{
  "n_layer": 17,
  "d_model": 128,
  "n_experts": 16,
  "experts_per_token": 2,
  "d_expert": 64,
  "d_shared_expert": 128,
  "activation": "squared_relu",
  "moe_layers": [1, 2, 3, 4, 5, 6, 7, 8, 9, 10, 11, 12, 13, 14, 15, 16],
  "n_empty_slots": 2,
  "router_score": "softmax",
  "normalize_top_k": true,
  "routed_scale": 1.0,
  "balance_loss": 0.00208,
  "balance_bias": false,
  "init_std_router": 0.00727,
  "lr_router": 0.00204,
  "vocab_size": 6619,
  "norm": "layernorm",
  "norm_eps": 1e-06,
  "tie_embeddings": true,
  "optimizer": "muon_variant",
  "lr": 0.0104,
  "grad_clip": 2.0,
  "batch_tokens": 65536,
  "seq_len": 1024,
  "train_tokens": 498800000,
  "steps": 7612,
  "dataset": "wikipedia_en"
}
Below are experts of layer 8 (counted from 0) of a mixture-of-experts language model. Rows are named router (the router's row for the expert), up (a neuron's input weights, with its number) and show model dimensions 0-63. Each number is 128 + 32 x the weight over its row's rms, rounded and kept within 0 to 255. Numbers have three digits each.
After each expert's rows: "gets" lists some tokens that make up at least twice as much of what it gets as of all text. This comes from a sample of Wikipedia text that the model never trained on. Tokens count by the router's weight.

# expert 2
router:158073115144103098139158160190092129120123172136140087171102109115105135116083106107184107172116138097095148128095149194155126138173169121154077118124155116133128125158151113081158110160127127
up0:131089109128159116120178064156097133134091120153200135082150117170120114178099157137074133146079111116185119047122130137124100195079166113153105132079153063122097100154148141115121129105115140
up1:158143163168101116185174134109107118155101139118128164181100194117145166147088121082094148142104134076129063125086089173133167150153124152154117219135078139107090189179139122121175178062156151
up2:140112185157137135112148123098106169081202206113165092131098100179113231150152128102105132129115178119192108106141143075139101123120126176141092151083112088127105195117154131126074111151111127
up3:117128108163146093140184151170160207155113181112138128110100207114136146147125139101145141117057098147087158095124115104128137172172186081124106144176120083150154129081131138065161140150132109
up4:100062154127120171186132122099091134107130134191149143155137134064160162096138145131108080114122134085059132096124134143123118105178118081141121071143096086148115149139192182092181134168120160
up5:155122133135109073127148054112139104123161091164133114143148098125126157113090131122135121082121138106125066129164115194154146203101165149131088157079060078103091169175136129119147158167098154
gets: " | ", " ", " (", "–", ", ", "| "

# expert 9
router:104194086149097158137131173090143161143096110070120114190097102046133145099127127137110112104126143130162091144177134164080141145151134189150103070104128160135058126120117166073185095100136132
up0:113113131107123112116146139105162155118147143112102119142141125065139125120066095125143167096127096164160160178113128111143054176145181148087112095142087122080117062096122125147180096164117109
up1:133123144133114155122068080089137097157179119198118160111151119103125113179114120116160138196147159134122189114157099121118135118086127134149155085119115178074145137081097196114205144147131163
up2:137193174151119080112102092143161196143107172100120148156106112154126164116172125123125152096111105085131168170132190141103159151128097154149166177099095116120100142099143191149124050142128054
up3:145186108139144174120156115132125098169084159124045083095098138110083111140116081112119152158182123126148100092172176136108090121136081140173109099035131164156154128140172109149110156130114104
up4:151138156148115135144136112163168158130090101078042140092150078125145126210182119198144140076108122114102170140146148143161099098139115091108100132131119179179156171105143169049170116111140124
up5:104241088092130126089133149108165143062183085116140149127117166138128164132189162127159117145152120103093169068075079167079107109130080130117125119073114155083111150134168133113146127141129166
gets: " of", " the", "ing", ":", " of the", " to"

# expert 3
router:121122110175155095111120111128102165134114145096130122095076043136111154215145111083064100164138116171149131153165113122189178148135137135099124158063125075189141149124121119138113112141149079
up0:134147140079131133125064153149041129144182165089102126132117105157106072155088126095167122140145151162076124140141123128179187179083063125130107137097169122131099129150141128164174107125144114
up1:158171142157231126105144124112146153080106095142052103175110120129149156134152174137088117099121142161149102153097181129170098095105134145156108119090085122136111140192143180088136049099133114
up2:127152091167172119125137118132093151084108128096057137139159073147119121122119145119133127139152128142089176155112162062131094156129110152138147118094127087145088141159123047165137067055132091
up3:136102140137153127125112095091170122110105107141125092106138129122131080124163112122131046157142129179116151129130125127092141177093117093131059133092149096136153197080157111141074151093062102
up4:111063091180107145073119082190112157119151101059134163128107144111108146151147148155118138140114115170094200179147142142145097151183100148132109178162118128172169095149154132099102098088065183
up5:183134133095146225126167126124141172133153143127108163074135076133195121207120145128140164165132110144094115080105109147133142118101103120102179095110165146124059173151105140148162102109168118
gets: "ar", "er", "or", "al", "y", "in"

# expert 7
router:113115165067163123170151092122134106089156148147096178162110139122172059077142100096140120058130077089084121120057109157100125086138101131118151090189160132137158127165122181138198150154106107
up0:159184108162183152094162131156171080089128150119070091149109108186158088083069138140134124134129130139095179193077136116082150115125132136167142158122114088127127182115063143169206074148094116
up1:184102130126146134099076123159127085143150124142117089098107115148092083120102212157073096133110080071144122143091113068077151101173143092194073170142120161150164104114098109125138144134101135
up2:150134126133129109117127085201090193102170120157129115123109089122143168113112079136093119122042140177107135136135130141140103166163108133103135146128125117101150108143084165091120113131116144
up3:135069208116074175097122136141089131110135098132151124143123134150144102114120145125120176185148061139194142159086141116190116095094055091179150151135136139130222111140143134138154126118095095
up4:170134160144167118120107128122110159117105219135058123149156103111140098146147081105166145129126129148118115139116172139129056119111146112135173196103175088167117098144154143145141136129143120
up5:109122106144125147131191096105146146122106141072133135120151159127124182105085165069040160117125105092100166154150116136101188134129124186112083162100123142129151135189118156157088137147129103
gets: "3", "2", "5", "4", " two", "6"

# expert 14
router:130099064147169116078182106109160146121139242120116090175149168055123066111105115158123154148072182175116175153104148115125121171110112117137133115085068104100153107115159108128082103169110184
up0:154117107167125180107163115080063117122119117086200094128129116147092097088129108132158147211179133073167124117155124113076164202161125149126136112117089120082099103153098145116088139110120127
up1:122143153181123091097104119125099195179147133148192127124105049151123141145146186126091093133086076143123151118166114158104134134082143142115119123078135116097128066148087165059180146092144115
up2:106114113142142148082127086136125136080138115112072122169118164136182190165073127179133129115082144123128160156173099139138068134118055100173178129158111144132120154162164129102104102083104157
up3:209122123157168034135054117155160152139060114164120117113089080113132089152171055151097138153080149135098149134124126109124148135123101135151132150084124116134112137133101161108176142123159093
up4:120135097107189135041113132199082141168121028128145168153086143076129142138130148195114143145128175095118044097117106103093130131096147172099082146119085124153087131105126108118110144119110126
up5:163168049187107135127160141111106145102189150165132135114126154081154063124143155191146129094221131131089145172114123144095135110179097121062146091148094148110115121123139164154163104130154147
gets: ",", " and", "\n", " was", ", and", " is"

# expert 8
router:130157080113070083121122155049093145122115173030143119157122128165103088095151135184171093141175071116145157120172106140121160083103167128119157143156183125125073167090117114093115148124166128
up0:197118099096137074128152126096101117146111139089090112121081154093123131160138252182177086124124147067119057150127145170199137077121148131142153118099122191167078133102098169147136097195086131
up1:158107101122096100148083148083187135124115136064086191145104123115188063142141142117171114176172137105095142137046116130112198092122133128167129173156147137133153142069109156096113116156114126
up2:101077149123078170124119139175106137150103132114166149126112179185106027129137159150129137093080103151111108158122194144093155109154080102165114166133089095112187091114147127046090172116117129
up3:154173102177139072061070131098115152135128148077113132157112135131119120137087120188131103118149109139104169108137148163096073100046097107138160092126114082091130060112119115158135130137113151
up4:105145136175140144072163114121128163068060185095057125120162099159140119122152171113169137109169114087148125108171051163105144098089129125130125116145112152152152118171133083136118066111134132
up5:187098120109108100110112119100118142111119163059132110163142159122178091113164120154139129118152073191131095102107104107168134145077102172154107137163065145133129174159146131137097156150102117
gets: ")", " |", "\n\n", " |  |", "\n", "=="

# expert 1
router:133114094158114111123086135158175191173124141149109134159097110143154187087170126080129188167161093090109110118141087126133074121154104143107141126126074171105173112121106169159131130125054124
up0:116148142113087092111135182135179163150105168180041124170164125150091162117170146094088142118176094096191093183112067133075156123132109147138115073171093128063069142167127115147143108116123117
up1:191150099127091102163125131149090148100124154138143134190120149076162143131132168114159185135081173098145122071141112104176142183077124123149139127085167175158120152122127157160106128127047159
up2:190145065141138139114122143108165212104159141116135189139076162065101080117114075188095143107149059146109141151090120125164085125121106141116146108136169082197142143135059121156184169133081133
up3:171090103133145141078130078161099126118148122056067118118133097119144120209174126157143171148065089175145157097145159052144065154152138084173112165138083142166155154160149095144115145127110105
up4:131160122126132143099147122101121148068107120138149118141095175153191167130113119095173106136153151063174123078154110125197215151147079181092088068094115111143074154195088146096115137156157108
up5:169111136117090139140105149159086169075169162139088163140166117107118115109167125087126150136085152118142184146141129113149137091091170124183116102079139190108064116114098173152148105130156178
gets: " in", " a", " The", "'s", " the", " in the"

# expert 11
router:100101176188148164115116106131134164157092116131124089158133150168146110099159129106179156118130149160122199173189149129113084131119127110143116122097112147125157179157145135116121052126144118
up0:134134126141124092118101110111141120105119143107130096088120169132083121142177115133125223096159167140205223114127107125137137112131133133132118048153151136190175116142133105138162134068155097
up1:112119156088146128103151090115181158172093129102131135158136121151154108131088135083073088135101154165166143155165114110136122180112134139146090145106118207114105080123127142139095122181145142
up2:179162106090125090142110162108121098064181083169153150181123188118109117097179186154115125103150183131171093164121195154153140133153108113129116161126086168085102131155141104140085141088127154
up3:124104167084130101139132107087065122160135126132159122131106170111105088171208120160100127121105130075115095124095132134129147134136142108163082081141159112069140157185141160165128106125069142
up4:117138121153152172189128133112186121128066162116105112130148138102124135100127161172155130135077103186112080168061104141134165151166122093153073107116152166139113202183096161148123099096113123
up5:176134102147125150139063171147147157151169155074130091099138125121090128105119150121165119116106118102165090157159132101153173138115110126118065152014141115162148146094124088126133110139140087
gets: "\n", " B", " S", " C", " H", " R"

# expert 5
router:086161148105138175186161097132121136159192185150143174079156177115150139116086146182218093166169093135137090082082156099207130075090139133121176124147099122198122121141113107163087096128120134
up0:099122128100126157149056119115135183165102170134105086175157158123081085124131098122143160116149156149119142121152130096103124205133130087106146160131103062085123160116092144157077137143126181
up1:190176079130045167108152134164130160163098136106138141129091187171177102153124151123155127124188135108148122111134175127136154122112059130167142098172133174157082116141102129157081197097123125
up2:137131144092072117148105087183135192117150123154045138087236159132106140114115158163163112097112104125092093113106151144203076104090076100164155135053169134194150129171175130137098148054150138
up3:154201115149141144177132131079207115148105121143087155109171067099132084136113078139121109108147126111135142106117134096198131127140085113108141137174129123135120125158147163113053087112148146
up4:129152122156076165148089158136124130109103154154090092055151142119111059100132094150133159114180150117137112063129122128108107110065151094170083244108142104157166139122133104185130122128061199
up5:190127126103112116135095113118189133085087159158114107112140127158072129148124153144139125132153095125201109156135152128165180171092089146076094086146123137122165145138120124144125146134066107
gets: ".", "1", "\n\n", "2", "\n", "s."

# expert 15
router:166110169166146143149101128106108098136163087159162048158138107133148132175077108152142136083096140162113119161107121090171092183104167128114175146114159135114156102062104111120129088162165111
up0:148083133125156226113146118110179121084122076105090109125132096129147148144163179105126131116134170201133101151140074122171115130122069138119164159146120078158077126158118110128063180157086173
up1:144102116092185182084187147126121133083131164139116098121114110071138120160120136117079087119112108147151071183125083128182064199134123084154120155086100152170141088169172157082145114133147139
up2:154104160131175090128139116132105069154122071109115087134137136163100133085171165120156171118160156095179064122146089111160131130124083150109147128098146135136181144117112116161081136100092147
up3:203155197164161103152130138169138158145127106106111119166141120128079124047122117103163172178089139168180140152155149080195192091137124117117040077099076120139158142127104098126158124178121141
up4:173096071140117142131037126130113160148199109162117085152180151173145125107152198086116119148107139170082169169103159103132135111143134119122103187104077152134083145100109141121147100111169099
up5:122116115159158140097105133121123099117168113054101156121138130172129161120102153147134179165146105073161092216122161174115089166099097171123087109065142129155147183091112102101065123145128096
gets: "b", "l", "m", "p", "f", "h"

# expert 10
router:127152214098087153181106140156156121169141117113144182113175103165131168132070112159085152114083092105124140110087163158162150101132085121117149118175169122092112179174156078174154138167156140
up0:146150147144118085132100101088097094152110167141101167116178130140126073187049108100141094133151146139141176113084115162121166139212151118110117087097111141065102083147136077070148169181124141
up1:134086142094123137113081110115110174102167109092106095118121154109127148158084137161165109149109099207126113112072134106164109146138148131143137104146058130146140157104153113136138154145117137
up2:141128136100148134142092171104127107134146116093145185088153143067109103118107106191147135156131105141173119113103067146173100163115071142140148117123126152111109150142179110174131181117140182
up3:120107143118164166173106130092110145149136097120092195114103102136099155185062134132111080136127118140138167125083109111147189164173105100121140130116133099107073188192163123113142090074115140
up4:147154196058127100114149074128125178134109085061117121086183129112113089162132164197157096065120122130115137096107128137152139107130067114127108073193095097123106107160115089171153188137128118
up5:160125192161172161117136158137153105120219114115068167138141177074035127164122151061136165143107102180139124179070165140171158105125095131096151148124081148093087088176071079156122184107140124
gets: "i", "P", "S", "C", "M", "O"

# expert 6
router:123105219100175174151173060078077084142115142131107128118149135152131133083142127115101096046143135132171141109108195134121104119095142081118126068171127161138080171197089136134176131120162141
up0:128155098134207121115143167131123088104150176120058180177176129136122120154135171152125145097127098121128188120132131117091113195117104134138141093074137051149081126085178126150125150097182131
up1:139154103168132147080140113111089126073127146151140129163077126159103121138108133150084128113139116155145121092096137140133122071149150152135123117162175067107042168140190208163108121097127113
up2:152154134103123130126099100129095097102113100157109179156155096130140087117149183103099135149161129150201165116158099162151178059111118106088120104122139169113123184146203072111077087083111125
up3:112162118108154168118137069134122152146159129134102114108182116171133078169084076132101130104167117121150119129104073099153151113131129048114100057155118162087093166139105057124123091183156153
up4:134115128146070134145106166156135079139133153145076155040174111084128093139164109125136138136189077119123148118161061107142095095138105146139145124129083115204146122149138120137162117177135172
up5:109076157100168102075083111097153165091152176100114155056116103144152086142110161156162159096154132140110161085076153136131110097123162073118093112113091137121152137151120157117202158083169190
gets: "0", "2", "3", "4", "1", "5"